Experts of a small language model.
Experts: 96 tanh GELU neurons an expert, 2 picks a token, a sigmoid router, a shared expert of 128 neurons.
Training: a variant of SOAP for the experts, 3356 steps.
Below are experts of layer 3 (counted from 0) of a mixture-of-experts language model. Rows are named router (the router's row for the expert), up (a neuron's input weights, with its number) and show model dimensions 0-127. Each number is 128 + 32 x the weight over its row's rms, rounded and kept within 0 to 255. Numbers have three digits each.
Before each expert's rows: "comes after" lists some tokens at least twice as common just before its tokens as in all text. This comes from a sample of Wikipedia text that the model never trained on. Tokens count by the router's weight.

# expert 7
comes after: " |", "|", ",", ";", ":", " in"
router:096173190120125113095141091140112071089097124157140141105156132123152076132155118109120106091164152178107121142118108122142129110096139126141186112135173170132140202082153189209176112164155098181144109081101167139100097152110110089138083116104152124138163102174152178102124119131143132203147112057069132164155039148159120117127136174137068085149131147135121090093093131193135133116133
up0:127123128134124187179102103114108145046220122141102090099138153093134150099165090178161131146157088123177136113120163152131104092152065127160156146130091097114096156131126107118096145097206085190167122122059161096136163075122112105134060069130157110148143147099118114145116141165143181119136136137104092117142099119087127161138208093147141150132110142091135132150205083127151096120075
up1:091093158094209127172105137128108082128136075134159127101163150139122102081124096113112096104156144168102121202103065098136145071133129217115123088180171080168107180107109169076103176126187106110130150110085148143158114102072112093168136141091173105128110113158103103103125175185146104100150150087152134100166106094150165130164145106140143088137128151162136123130163111072177085145147
up2:114130131116129124109113139109163131069176137177160124183119118116147145110150135036124142135104099137058150077148080148128139107151143129158126133066249081137157143148123137131144097147133092144171117157166152110127137124098137164100077099105162122122125121158151197080159096123175156191090109092136197141111182119100137144090132162124151108138127187073109069129146179125122120075170
up3:060114134119206120116134110097123077076177132143201145163099126151166188089182116087124138143116147114114122151101099153159145111160129081162108149081165173140195114139165120102174122085132155112117108091157061113097139139095143164132124133134175112132103099154156159134103113209129088156155121093134182107071166107120088075161110115091121108105130168167123099099103185080121098067140
up4:117080204075098186120228135178116107087108146148110064128135143191141184161158125133160168138120136084102117128181096119120124148132118124138118058129127124138119142101095090149125137132178141185106100130126127117131106145112146146132163127058140171106145116218121149121127060054140118200157142090089151162110123106157096124130160143192108127111132143152112160075145114114098132144075

# expert 39
comes after: " |\n", "0", ")", "3", "4", "5"
router:119144104102113155085144105125161141127135139117182091104110102115116138059154148107104104133146102171100094122107103109191102151097159198115152134088082135122113131199184150078209091120127108112102062138143147170132114116019125080185091160140103132151108191128107163167178162135138142075109135139132122100127146121146107094171167095103138139122140186098141169101099102150205138141134
up0:148146116117126189118174108149166131126114116109097159139136161143105128137129113142141140110158120114083110085089165050164071138093123189097132117123107169173051135201166097072121160122106117113133147172154134134155096086038126187068209091119117079091160056130133164150122110157163101105142070106126068130055143125167104123152158129149109149115158120127134086119135119112128102106122
up1:083110088140145154118139129099101124135113121148155130137128168155126149196042147170114153179115155172101093104110135143132101141117165104105165108127118177083109150162047163104079100106157117182133151161135055053186091151139118153121133192147141127099136122130131172108112145145105150079137158140117137044074125181164121096139187121103101078095129087185128072154106101146147147114089
up2:120149120067187096146135074151123141116096132149148100160126116102108209114092140084089160132157081106088113127132087157134074200104186084098116121140166128136118120118076120133128176103105200141159163116154171058122133122116088079109127113090130146141163134152139117221086134161147117082125089051102136142075113166179145082110119167156171120090159160121096143109170154119111106128114
up3:113114078149156161149129110122182098138148151165145068093166170086136082134105122185122113149123108157103086140068139074139132119105151129078105199154124110133110159088083120136135080196099112154092150099121131124124168092078141113035146159111129148133125145069182149158145072052177168147130149137155107101183083153067123158080128131081140144163094118141179100114109117115115144090140
up4:147109125141136189093012134133163175118104161151122133070088101085147129104145083079110142094109150111098147141185149133188069138106134154114111115097114148166083127172126113106114141109152135158173129074158145162116098160092150143110123134168137135129151101149140197149190130171153165085137104145035096163176094149162138133149112151147033115124182144125107092120153122102158111113121

# expert 19
comes after: "\n", " |\n", ")\n", ".\n", ";\n", "==\n"
router:125151148097078156103146095098100143130106190120098169112147172169159126071148135121096181086134163129146081089125141148163136123172146116094145127139107152092152219131115128148167173184157093130126135151166165154205147113109178091112118158117076152125145070124129121102091127098133131170127113088016155092108119121183105068133150138123132110120109138095092089163152121087179075098090
up0:125132100094130138156145125132125149094123156190116126097080199159148120127157149097178139163109148178149145146142099107174124154144140140106137111084118114114081112134090145137077078126100125142095137120123136156118123119104161123110100152193128206107124089157072171135138134094211142132188132146103084125141124171127149098124146053038099184158121123170126145057124100106228142073113
up1:132171159145116147085093132095101151152116136178080155084192128137099197073168135080191097137107106102132138169131128189144081142127084092137086060098111109130079117178148108166112129138114119158095191145163048196109083138152173167107123160145136154102175104108130089098171102100115133123174097210120110161129117136129153158135161116116131140136199150139122135083139117164162145116137
up2:102138150095089161158129067091132094090116117119143098111138182073148162179148092131118111142130105133181116154176158094137140147133112098173111083154122134178169115164133136110097085099076188141151120077214115146065107130137150149105111104123169109129165061145106136133079113150170163157132110102161147114139148111161124103088118117105095069196101143134138092082112141035191175146167
up3:146119187049058173142145147112119198185194144114119186106110222168106125131091082147078138122177149110116127128118113131103123132144097090158166155154076098122113186145142165092146147121150145126090099099141106106132075101107185135145132148106108085098114098119097138067161139166107125114098128149094149136130146140140165112137099156120115153135216081144120138107093160111098188183088
up4:151167120079123114179086122129135190130123066111112162151110142166141113131116150080094115148118163145134108108122079131163098196113123158122128141139104097144093121128133040112122145145092129075158080116089116117092095146150137055118151085051094108115106159142147148138150167163141108120117115056133161160072133121192081078116173171137087173062138070171075129132133200116145138119112

# expert 10
comes after: ",", " |", ".", " of", " the", ":"
router:082152048111147157113082099074141083111079151164158145109150099124115101133134126102097133152148118194073139126136145124152073145118109157125139134093171161119141161116156091102127166119143177148134138103125121137164133122117150080118068106080111153152215128076122201136105159127152167173116151069076141143119069131108085123131190097109176072150159131111100048185132161143122104147083
up0:133131114134100158141142082111132159053173136065146150074138107147123128120094148088149144179198153143157120128148087100102101180097087115124132108127128143111075177079153090094154098112166067122114076118104126112119149167112124088113122160106115109138115145118150133098096114137130123114086158072137166180092140133027129076065096123175146100145141062116137116115088144187168206091163
up1:099150107095175089116121120110163168138081089179060056089187136146081105111155163126130144111165160126150116111159157160107160154138090108138128140162162134202133151130078080093137104104161122172114102134139138173168080172112197079118095124105121144123090158193136158123100159130151109101106076133122135088145130113106114109206092098170064149150152128154158171122145064155143117065114
up2:116113158098118121164052146084131112097087178118077149080120070144188085146111114136133128182123134139145142110093115128146087166029147144123207120138142141081166109117147134172145120185162137135030139167155127144118081123112125129156182163141107156109115090146107111149161111121128210166133127128170132145180179174143050132134098120136126109164161111124112122104106123106176086159126
up3:159144132122176181116145136150091117106172075147142176074127168088115079111152094107151160073121106051153124097163119103128105213180201135101122127118088130153134157173151135172120128120156118180150143169028141188148136101110133111129160104084162135092158128130144110126119165067155118124148156193149128199144145115095156104146118162097135103140072104120137108114120072095108114139087
up4:107198079134160128189187152165118110089076154105074200106141116112124197105153120120126145105172165143066088141073075166088167129163174128107161117144142113118109113113170125160147129142164117180137170146085086124169082116079139105106100111148128112183121134115149110152079146133113167082167147163146162138085142136113138156075155136114169065089110115077115088147076163141140148161165

# expert 36
comes after: " of", " in", " to", " for", " on", " at"
router:063132091100100177118121110097163110108105116167125159120156086149122100150136130115075130138170124117088135156172105105172118165154143105073160120111141157116158201135158066087164158142146138170069140210137141160100129119112174116115049091114111165165146145170148151087161164112158138100174160147076145077114091097137089106139137135087133057128120126122125091177107142066128062179101
up0:093122128134137164097133152112137079101091196183112053108154170155121156114180097067109138140185127124088119159075168144161083138085098084131189118159162144167110059162096145117111108116105167108087130150126131160184108181166155161080091120126082144169069125140071082151143126132127088143109128123123133151134142117155103114119137108085158201195122130159090155130086153119093119185106
up1:120133116123115152181157114146145147165095202112081128115130095144064140107145151138080087152132115160109073179093091106186101122143144130118118166083104126134148125152163212100148128158183110134101080146161129095153091129083189076102140142178087123100154161102168149105154087198135118147157111087120154120064124111134117185096090112099123108118109176104127191096155097186142085098181
up2:106197128086136109117137143101155076154158130157108155137134157111193168130098145045178104134152103126149104131230121064109132147095122108093131069157099164138162168120123146103187149153164160128156097107149136092093151124097118131097069133138120123119090166107139141160155163080139130132147156176112184124127116123078091075137124169087140100128106106127181124141203149060055130158145
up3:097154078162155211195139164151160164122093145101130089078099147086122102161150111116180145095189147093126123164136111123137099134096116136173117058125125091090140178112157161100129104154116121123093112173145153162126142104110149157197116076150096158079170132110125150163200079120183110116122157155105135111127173091119189108127094106091119084093205065150127129154128134110106075144141
up4:121134127108109105131137116134175113109136095112082163106168151118057141128138085090129103117145160158081150148160074136170089089136139140146111167096093157091072128138107104137111120108160077115132103106167178148137124096176155143129142106096137136109175126123162138123115194255151155054137139156119093089095070115103107188154180116117065117125094194168139115160117126117150071090113

# expert 32
comes after: " |", ":", " the", " of", "-", ";"
router:091141113127187155134094091095108071109080174139136132105141140124119123130135136146105151141160059172107119131127146104161108140099124143110114144099176192108175112075168110113087184120141071153135127162113108143151130143148146071138027102085139138139217178061130244110134120112140157165094171107112146120120124149127108133139114167084115075119149140126108111076113170072124142102111
up0:090122120066092162100095089209194147139102095142117093133131183144129148131142159061170120063148091208137062182144096159149174111145135165123155085127136082148129137077163095175153089122125126148131141113159162086180112145106126134134151166089118100188093129135198140088153109109133176111112124125147127097129065138094153128099106172090106143131157069147072133134135117109109090111163
up1:077154108111147139075093083136213125087120166191091116095154144102140102109148138123078137119116103137162094115143166086137148203116059088076172073137147147174089155121148135123155104099195163132164105123109117121138092113142133086177138103117151112156201107149197177105148101116152152133117095117060132100080097096113060099139120141103165170149138130076137111115114126082114177113120
up2:161160107100093125131181144092125070148062109128086130116164125090122133134224116112144184069110158125050111108118132102153092098086093103128144094124098177163151179114132143184168192177166164103109160138089082187159069118123145129115067158054085078131126171104133110089118140131093120100148121091165092134114135151165177116142114139110146125099123104134121148119116124100068154102125
up3:140136118148110148127088146155179142073125133172151130112161148151164120185135126116167127164202164167114064109134096121136118137127088121114178129170128132134170116121162168239115139078165111133174077168061091097083112125125098167146177102143095141123112096138139109125212090086107136176104097148127149168111113120115105173140104171116118181102171132139108171078069123150125145110194
up4:109183112119122163164127116127143104171150115143080155078126174149123097087165154119202124136151139151155133116094065173129128157137193140073156126083093154147096158068223121127153098133097146135166139116125135184115155138124136144130165099045124160098181165110172082119129102075150100127099128114129140114075098162056101148128194092085104122160177143144078138094138134169148103152148

# expert 21
comes after: " (", ".\n\n", " \"", "\n\n", "==", " =\n\n"
router:086131072103138168138057108100184151114114148153108167101155068109096115132103106193081131132166100104090140126147153137152106191132115152107188150129160152129170179135141153138136195157133127136136141154183130137159093119112135125157093099091110143109177088031105099159125157154143129089113211106138123127101086136109048113132120077056156145125185109108122070152138133143091108102105
up0:087168115096181133122130166106166082125096065102108171129112094110128134177204149138129120175156106103099120182117174196131106129128144132124091085072155093128094107087105184190118122080162118092109117110108154117056140079143117110154058124105168147114153138130181161122094117120132130082119123122109101165148098212124076097143159122122109159169078120060133124115119068167103155109141
up1:165109135060133156069093095149154107097108088145131139173170135125135121084164113111143091084124119122145107105125130133104073183129115102158115092142131228137106129166091123163149095091131133149117132122130096162079110116122152105106139140126075122146180105136053094119135107149138124144130197166081127083136130088085090222153161183059175120133128101153126167109135044110147188129118
up2:135071080103109168160123116109191182114139135117128152136093101149110145107126115105160128131169149133119107123115183175175077212102129137147144131142125174144118130190197170131129114102121136132106171077158167109130139110190063174108096157111093154115152127157100076156050114129161118092100177192113119171157107161083097101105127081086145114141182087049112119168112134125126126143094
up3:084143127070117089104149092118128141126095136102117156089091090091120150049093123131123136137133108167106102158101163115102125170150116047082125122082140079161096154147131145166168174131172173106120085181081201130102109134148112098157159118105093150119104157047096144162106131171124070153054162088112131124085130128127086185052099117142121103130135140183122123101164092170167128144119
up4:099103100091155125060181162149086130150119181140158148155148069094145157169144204105162181157144101175106198131186109076165178161098176188121147136132069114109153131160118095126157180132166128149105081144115085156104127153090150150183132166147160141126122116110127102184141117063187085151088129141160161077095129151118151117119106092107158131120149128091129104150169084143086155118128

# expert 20
comes after: ".\n\n", "\n\n", " |\n\n", "==", ")\n\n", "==\n"
router:131093109109168153091147173124152149102154178155114101090099108136116118138131159123141171081138122202130159111086112110130174151082080174108112124124188149131159105119128198143108144142141215097095077086055167125100178107083154138152087084103099083171159099073140141115030159101130181148141115087115123128165137181092139166133132098103122112116147120150143124138125150142076098188127
up0:063127124131158144159128075084132091039084091086098125109141177135147093122165150148083163112159127123140136123166135130163131138077122179143100142089119102144112066079051090131115174055157148137161111112124147106168122122156109131112175133086003140176093160150143138060131149107181177140153130147139117178152132140091134127148135134086131145135173111144135161126160101149162151153121
up1:122142142128091113106144143130117155117124220195134106099091119114130161100221081101081097087127167110090129099139127068086108176140126133193122099188101122145138111067198119114130110097131149159120096158129105166147126098099121137161113071146093148118087137137123157130161140128175156158168161125132120147086204135157130119078119127142139185166091065099100077149099196104171124148134
up2:181135126099111118135119126115119134146163181149097167137088151141071104078220126094090044110128117139112167166107075064090129150138137125130163094196087115167134150078058115119134132172111216158124121135169160120158158115136137156081067086134120164079125099150118178157131144139135159128134156134162166134103132130116173084092136098158128104148149118066143154082162148148142121153188
up3:083125125124147110080156177108144141143151132055121148098091132124141078089100110183113113173167135180150118136172175166152151178071081130078090081138139130120110109163084124152113191116180192168078086136171171143150069184151128150149122106141087105121164148104075097156104169122124093163124175149107107128107164117080171092120187114186094129128148153082113193111129141110140135121112
up4:177129134159081177078118192107131153133092114108107144060157119129117115097175130072172136125088124184148117132104124110098195208115114103072127128125137063139101122131148156134126115104198128142115130108145134198078076125078135099098100156082127137080167072102137171169075144076157150149078136161082141113155160123053124111129123086108118123181153136118113084125112154090158120125160

# expert 37
comes after: " ", "1", " (", "9", "2", " $"
router:112123108151151140111086138059132137132114149151060183107171082216106092107118118103089158124159150146148139124144110115121133163171087103069137101109155182151184167122171148117171170097149210156126128207139126138170114101161153153126063101105093145130130108067142061108124150116155164156149154123145162122096084157106082118164153134090113059101161112108129129162121147111108068161106
up0:130159130112126133140156151111172171107126135174127064148091116151128180090136161107098156158172135081074154117142096064123127079100102129136174115096140182109133127110164142190044096140199135174116100162127125164142156060151157150144159161104163095108116083131123149073068112123191126122119147144089101144092096167075075137088197121128137107114117141163153184160157186116111123115100
up1:125114151112026154143114122087115146111098135159143204074132142153084120072155066135069151153134102152113142152142129125179131142094104149132145149165119169157105144143136085144110086116162145083096156209093120191098166110150143150142084120188093120144136096193151131099102049131152054141112065135157137193101178115104085113125148137141093122156132165113082107128155136114131101126102
up2:159171178116143136108112132146113130150068178100194141070142146165104109072147161149073143096131181152080107163131062146160116142142110143148154120090108138130109127126192124105144148160188125155140144148094035126132101070120101094141127128065143177097180152128168079151156075166151170149080124131084171125083116122108100101165186091139083130174144140095085157167120104135123093119124
up3:052197119103112127160096145165173112070078155132126118143136116106086171100178136150077165191186166135173129126127051107173117157138153069127150074067140137138155135164130110119098120090152144160185078105118144107107086110155153144111110153094131120042151133151160148119196143077153173151140137149099148147089110063112097086162099125093130148160150159114143143140162166117105134124116
up4:093117095067114120131118175080121101083081100160120130096168097127133101184132123083145103171118174117132080095122121125087178160114130119091158081066130140184130135123173136142114119158205119139097216134169119173141110162079157107087127127105139148080151119126169134141110115100176136097076165120121136097103127098087098106208113090072127110162167101130099160064151176099091128125079

# expert 27
comes after: " ", "–", "°", "′", "/", " b"
router:135159121112126140148129115089144078125107122158125170103180086150094119132104128104087184154146139150099121138120112091154136128143117129052151114099137164101183186125151089051149164114138184173097160218174113175145107094145157125139075139102110189146134105105122133106107161134159193146141140099087158093088070142118096105196139117073115033129143112098126085153109131132121058137131
up0:168161113135100152118095113179177147137165117197101129165106133150170173135139081107090159149103134173135126193183149176160140127092113084110113107108098144148132157098118069124150154095144117146074145205140175160111123103132138165150160149151052121140172149135086125118102147111127134040126141098154102094085084118155081105129186133146121096115086091110037170124083144082153142112161
up1:100137138138132152124127160174148175156191085120112170118144126105065139091108140107109168096145142123115134134093126109178129178074070102072106107071152141178124103119141074181120171174114152142131079132175066100117094130102159127188215128105093167119086103102181160136086183142092130149091132057095140108095160116175118141123101141109072098117181115108139132129076104141120151171148
up2:164184134171078168191093164177168134140191158186104143103101130160137127101109122107134127171144129139122151211161094152153168152095138085127113106127144159161133164118101051179125136130085092137093120136139099184141069150097130191148163127109105097150129148098079127133153123146137146086150154138133154135064160145091104156082168106138117154086080090103092169134083159138221120145120
up3:139134133104125129196111108131119107121142124176135132085118104126138225172165103123111172167129100151115129185103043106116214179104143120114109111115196173109193180104123069179131129184117136166115104179098199103130129154116104133084124105088136126125138127130116096078144079109087135169116101134119132134144164178113129111137112124112182166097143166124118194124069153110112076115154
up4:166155104069167125127148120100145134117139134117147169137111101179084163136106088127148117115147087147125113096132167147143205157151179130084160173081153175134077141097144099147114152118190156084124124092117107162123054081134156066094148143127135157158136149149096136107173111133113164077168122071163232112100169151099111044129134126144125157087130183080123126135105082115099112152180

# expert 38
comes after: "1", "9", " ", "2", "8", "0"
router:091124139135136139123076129069144117126116142134095170109164070224097081108123111107090183150152148164122112145147104110123150158186099133079144108104082190125207167156176153098166138096146198155131138188148110132176120114154163113137103105098087148127108098109155100093132138122167155151171147127115159146092085149046096117153167124086091074115156123111131125185134148099105077164089
up0:101123140146136097161119159144077146154120118159102125128180116143073103086079127145083186135195136168122171101137159067107104173153210150183103092092079098159085128132151166123124107155138126046123137127196098193091121127132139115103094097116125125128179111168144117106118128058140078152131169112137167144147152072048119104128136145123113129123137084120124180110088104073107124173166
up1:020126099150097127114131126111183137142152161119117156141173154140141136134150103141170164146149096124095155125121107076062120096095135093123178111174172118166180148128168156155154141144178146088087126146150196143198070084081173129109135089089102141031093115088168174117121141122156150123102137134079141150137106188092113141158160169129108110106113144082087124101097166144144118099094
up2:188146106096096138157161175116185137144182171088065117124088120163147110112121135121097140126167173151131127109097072122126138181054134179134179102145138114121160137142138069128145202105119158133121100111149081132121078143163128113095160149146113125132200190085137092112176121105174173117113196141136084128140114137060112115081183153109050119123131109170111149121096094164143076107127
up3:100123105148112153144089196117125120181115053130128193088163080156133122076179091120137072100127083168097076150136092102097139146163143167119137123106123162159185157074229138146147132131157107121134108119130128118104123023122154146169193131113106089195164123129117146162125055125123128164103107159118110112135134143076086103139142112172075105158105160093136141137128116105097102129117
up4:108114133069094089121152081145173068117163146141182092149131142112064073079135108111088137146161148132092100132133108173180156147183095113102178136121185118141123131186100099172138125086162132156143141151175106070155140112131121097182174099141089113084111092086127113128042162095136161151141147128143134127145143134141088136137210128092165166069163152156127134132082160163060159123114

# expert 23
comes after: ".", ",", " |", "-", ":", " and"
router:066148156133113174134160121099134085142094084133148124109140119188112099139138105124125156158149166120095138091143131091166103117098110136128161128101093198090136124117134178069122177086118151154162130156137062148145124097127138111126104134101101116172192053147181176142118128133158181097120137052058167145110070135085146104112185110113147079062175147121082175135169147194129109097137
up0:150174101090125155151126134136098149165160152159092158060085145067140145103133121130162129102128135145138122119176070072197122092099107111096140138154065151109140130150172083124111219117130176176121130106076099166157181117075074105141105149169084119159110079137142172109118111111114093105154122089107184161130101115108121110092139117139101163075141087168101203135157178173146129089155
up1:141111146131134126092099139149060164191128085150106115097149137175122078137109144189150172169130098093177119077155101133087120134126084189159100057101166163173179148115109145113159066111136191126145114118109129165096100106154121135129150166080085174126130107237151148113081113124143129156144115172104175100073083080098187144152162111134139123143141105109076097137140122131102165147120
up2:132178139135180109097177145175154146119112130113156097096126151159141170137136136130159102097137086132117096119089170075154137128105105147168155138156125203084128114156092120131154185113128119226141179185097137156155114161115160171113141111104136107156131111094121138092039174059085099165097159099115145104117154116157111120136197124109065143135098087118070171062142067151109100122144
up3:147090165115151145103128165122159123097129140084118168120069160128111160095142114078123126181155150163129123160140131095186136164133106143092093118055129091135134116145170112069147105144130116111077149161181083069104116077112089170115136150165154124124139126177209140192098119108167144161113127129071120157033138085145114065109132121074129154158134117158079131060119168153107075095117
up4:176141092093151083097138137108115118152135185121136144161108131095165149078174162139129099163149142125202152123126092158133175118125133151112107159123104162147170147138087170110182119098139108143127149082122107201100164122137169182147134133044235125057159153156147122137116155106122096115153081123127187115031168130103138124080130134144136119076097134153082168112123162133116179121097

# expert 11
comes after: ".", " |", "-", ":", "|", " of"
router:097134160083096137101132106098135076108036068193200132106099164154146144137099134087130107169123119146123143137113117150158159113101144173135122125080122138154115153134157071155130162135171148180129104147091095174136128118117130142082086104109120211123186091059135119064093168120129157166137151090095137087123086194140101137159144160074130076161129157070107074122156141093161121138119
up0:118195133094111171164103117114134108151044121085148079095147135107122099133114131120089090144128120082116106198066147122126206152162146116157137152107174173109153129108133126206080157141150099087138121199093114131154133129116131109185202065188149150139162118113139140135091142101129138142155185155089119115125190087059120126130177148139107121089143156092103112119193126122155148165103
up1:127111169123139165127070052176137114095067110171185141083142071108092159154071145093149077131094102147115125151151112148149119162144130084117126154095119147143149222118174134089131125118143091131142146139129110151123119132143071057087166150179100145044099115108177140111174134085113100215167171111121117108102128128112109148149104097138120141110158162088113101077084151140150177148148
up2:162098124085111136092148180062142113111152088134176129117093109096141149110136145119122148120138139141124112101166112098171147150067202093101160115125151144060119136132144040169087077099158160136114107090135128127116156171093106126111114155079134137109199084061101116084217141107092107152142187138169162084149133169101161115139144158125155161116118140131131167128192157127126087054162
up3:131112183113183092095135156164156133137096100153086066037157107101075129118130127157116079115107180098146162143114137121175145133205126131136091131075166168168139132095129129165102100110111135114126104150158084095118200108141161156127161108059102063131159150129120142104092157120121114126118141103107114139108179106061072137136128125075128072175113117087142107120115193134217112126156
up4:139142157051118149122128135098141116162053131187135091131133204105164136135143116146078090172124132119179094183090081139101101164108101134185107083088047101137101139127127129095108084100146163120109146108126080159055113078152123112090121144137155085163127115105074133176191128146113121090134115133124154138148127152132069082155106139127102140093165171119149141150198140112054092084126

# expert 33
comes after: " ", "1", "2", "9", "0", "–"
router:095119124157113138134122128069120123124119135153083174089166068184121090098119114117098161155167166167119123134149078099125125171207088115079153081120150178138209146156153148092162148094170121178142157175126133136147072071162117139137140102093088168138112106094135093090114118122179172116165178147180165090080088156091111113190112146088106104098123121114094119176127165106095101179140
up0:107121162154110158147112102115117118062061157129137108118112150129078105127080115140108133134108075178096093080141120152159170146099106076121108156120164084139148134163104180063098122110140101112143152150112067207124081156159172188162181132099149162089086147189047134144131118111108155136138138123083109126128140132101137123162142081109155113156017169094147127145131175100139083095135
up1:122154130136124155186133088133154182115139084139113142170090088197107099123157123085137157142166137113118116103124151181113113109168097148110120082149112187073151094141205081157111082131084192099106162141180081135082161106138113124125100095115144130123097120147152144176139127112139119131058065094124158113143222153129131114163091131082065080176157103111091119072117170117136124162088
up2:106083118113106079105112122115120172160101142121151140074162114140117075101150109107115109112149098122108146144123091157134072154093093142154171124131114105168099066075113171122139121109132090155176121114149127140167121164098150084198141208117111135152128108123149111122096123137159146222128110178098087139087088085087097095151117147100166160149091119112111126118215193142118124223059
up3:048124133131187104162080141109134085139085163143100115188141151098110109083114167111103107159074210160097130092155138143166153163082093130115130105091168113064126119110111168071122095115107101131112182178115145183155138129104141147116096128084079155156140095126122109113172113069098083150102132152141116058109170189107138084140064101165125113132118150187126173164119159133097129161156
up4:062109129172106155191147101075113125119116147097151130197161108124098134203140178122137118140135169195139159095084133118131152167087174136136105122067119089080150150130101144107139112063137105121185146122107104127122116116115135183145148113075112155101159126120102202109112106024133152149122125110068088101068131157118058150134148154141133128151138155149131076097168164098157158141178

# expert 2
comes after: " the", " a", " and", " to", " is", " was"
router:150151096143157100116094086111068089103135109129112114121162174139110112127130110098097169161149163185162138136111119117187120128101124144122172121077096144111164139036119091064156207121180174146123084196111208128154087122077133118149128124144141117089150160067099140163065153118128177106140157130147140157137085173159112111125141151115124065173110127118096096154117084152190117106171
up0:187102116096105091100128150104107123128112091139115188124121093104128195111139115141154204176119108113150140135135121103148128091163094145143159147173121091114137090174154070124154155107199156138161147108080129161112118048093115104135189171154069089095098116189046139129115089068087190122130159147115170132088127218135061150107140131151129125124119145099081115131137136112152111138118
up1:101137123141111123096146196135101123102098114148200061120094116182099113168103118086078116137189113088173129123143101046158134159135120143130176093111132144091078110082126145129099105113182133114163128176123169119166132140131188078106141121117066067124115133113113146190144112110137174152097083137073076122189074126136148079120091193128119166112138092132168111138131115097142094146192
up2:114112144155126084142164077187158111124103165120144131111106160154088059121140127171080135103097134182188091128120116128117125125164186070087128147173119114176068134152145148080134094114145223116129122158156137096112095171063129136157079126152100145090086115074129141104088107089145144123118171090168134101207091123089072085099139129130147149136132141117141198111160140111093128194138
up3:103127172109122084120126110180115166105133183140135168082179126098095131148137100104109162160107151146154131103087123107183154148117143094158111135135133119121059130160203168084146088087150153139138096151168078076090113140108112068067116115136064151153091123092116148135137124132157108094177164136089190144079089074131091119117155198123093157136059112146196105092151149161139189115143
up4:151139173151095105123194097160103123115111185137107141103110187137136132162124121105095122118156069169146094092145084149153120148110129077171130079137042097153180166126110086109077139143118174140076184115110170121107103147121178154101157115128073068171099128103176123123115093141135064126120180127117161149081119100140156136125151160102179136189066157087152149096133112215112120148106

# expert 12
comes after: " |", "0", "6", "3", "4", "5"
router:127151172131066109109154116148194162111096122122137167118171069130150116098110159180116122165156121126049127191063095146150142123150089156075163132118045170064147109105125072099151091159132177164124083137120124156108078101069131122118116146110136147114178141187131164115088156082146149158145138118170155146133122109164122138108104191068069069155151146126128128135086150121173104144135
up0:157185173095108119135117075176119178026109135156190127129185060120145127129175143110128112163097119109076114152115153132115141124140069145146116154129128178180114097114116103142106118105124168143104128102095130148160179142136135169187125080100148075080017145117162193078061167133155153120148144148057114142173137120110138123119148123138098092118128130127165125128145103121104131095087
up1:163149123095162134126152116141149156047054130137165180129086132138144180127105163079117105095153105144079127108109069128132126161139034134168138163144148129127201151113125147111143115098119130086144141097086102106174090095071105149123151166128139226087130142174138053129122145140159117150075132158162181094136111119146107123076142129121132127044096134136076127076146150094156111130137
up2:202180135114109137111120144132137159085108103175108133131175100125136110096139160094078106086140183159114106091078079132136074115161128100188140120150111132089143087091128074143123161114152153109075179128051085082144123110145100116116211174127154129133103129180121157145156144211163106097141115100133170131118097126094112141131158102120091153053136079130081111080129112151183089138179
up3:138116154145128120137104197124189127115136120157112125140122151119097136175186130134167075188105116068141147117176074185162124125097139049127117103101182105149186070101178130105131120126134142164145106099185150129162099092102162105062149124076119144112183134153080173000095147126134159145125112163114109117109091132179129087123104118094094141097118152109134097118088114103160119118105
up4:159136160094122077145153080115118169096149114095120092135160099123123136156075154136062090154148112128122124127134086137173180064205097147086119134165126063130100105104167144207108175141112090150111075056131175173106048108090158159142164143073106078112129105133138189109171155141142114173103133110155122173180171143128144128113164148104119121123122173158112139103158169127113074121152

# expert 9
comes after: " ", " |", "0", " (", "–", " October"
router:082138125138149132121112108111135095133116121155122168101172074156096097108128115097113150151182154144073135151120116102125128127165100147081165110104134174085156184138147090040147168106159193180115140179140120147142105130122170104141048092109117163128145099112141159094120172131161173123155153057109174091118085154131120129181131170059136033140164128122121062171116129118109073108095
up0:154165112157068121065115076106168162112168127123112161149159162144133135105149171119068154068132134152133161169079113123127066162160216121155156126072133158120151138174172173138187100105156134123162129092113139127138070130160170181124112112125124068110122143128179103178139141146176117108093131105145128122117128186128109103122139093120161101075193067125185103145176123172092118169167
up1:112157138126168102086163130130157138083091124143112156114128132169160182061166130075122123147105087084139088099080080140116087084152099087142138145106100149216122150170147087131177074107183112110106137115121122089161140144101151192156101134087160103126091138145132116164130149133114080190135143120155149102086154138161102046119133166052189085100146093126139133153160123180139145069161
up2:070128071107095120099128160143150163038083187076122084135106114100170108104109175100154123144121125201150115087136103117069163115080101148139140102164066164115154061136136135182120088148154170115159124127117062132100123136176137104133126104117143151101086172100128101173134113106149185090130209106102140151093176195122147111124145083094101118150162114166097093115112141117118133118177
up3:089196108088089090082105113078120132159120130151164105111132143139163132118084159076124111154129134181216169172147091152127103136110085165106152132116140111139151111117119166130169125123134118097137122084136155102109113177123096084150175116132150103115179110099193142127128140085197133131109130197195119127127070175108121084089046128064182084142125198115140110114153106119165159132173
up4:139152148131141097144128144090095142133083156157065108196091132101092157135069176164105094156100125102133103105130102157127123099115127144119093057136126086136137161144145091043152171096144134107092122187201160161123161100116175152143124112099139118077254140162133135108133140077128123156134168122133145131102166092098149088140098124123123130136117144108079186128145134141087196091193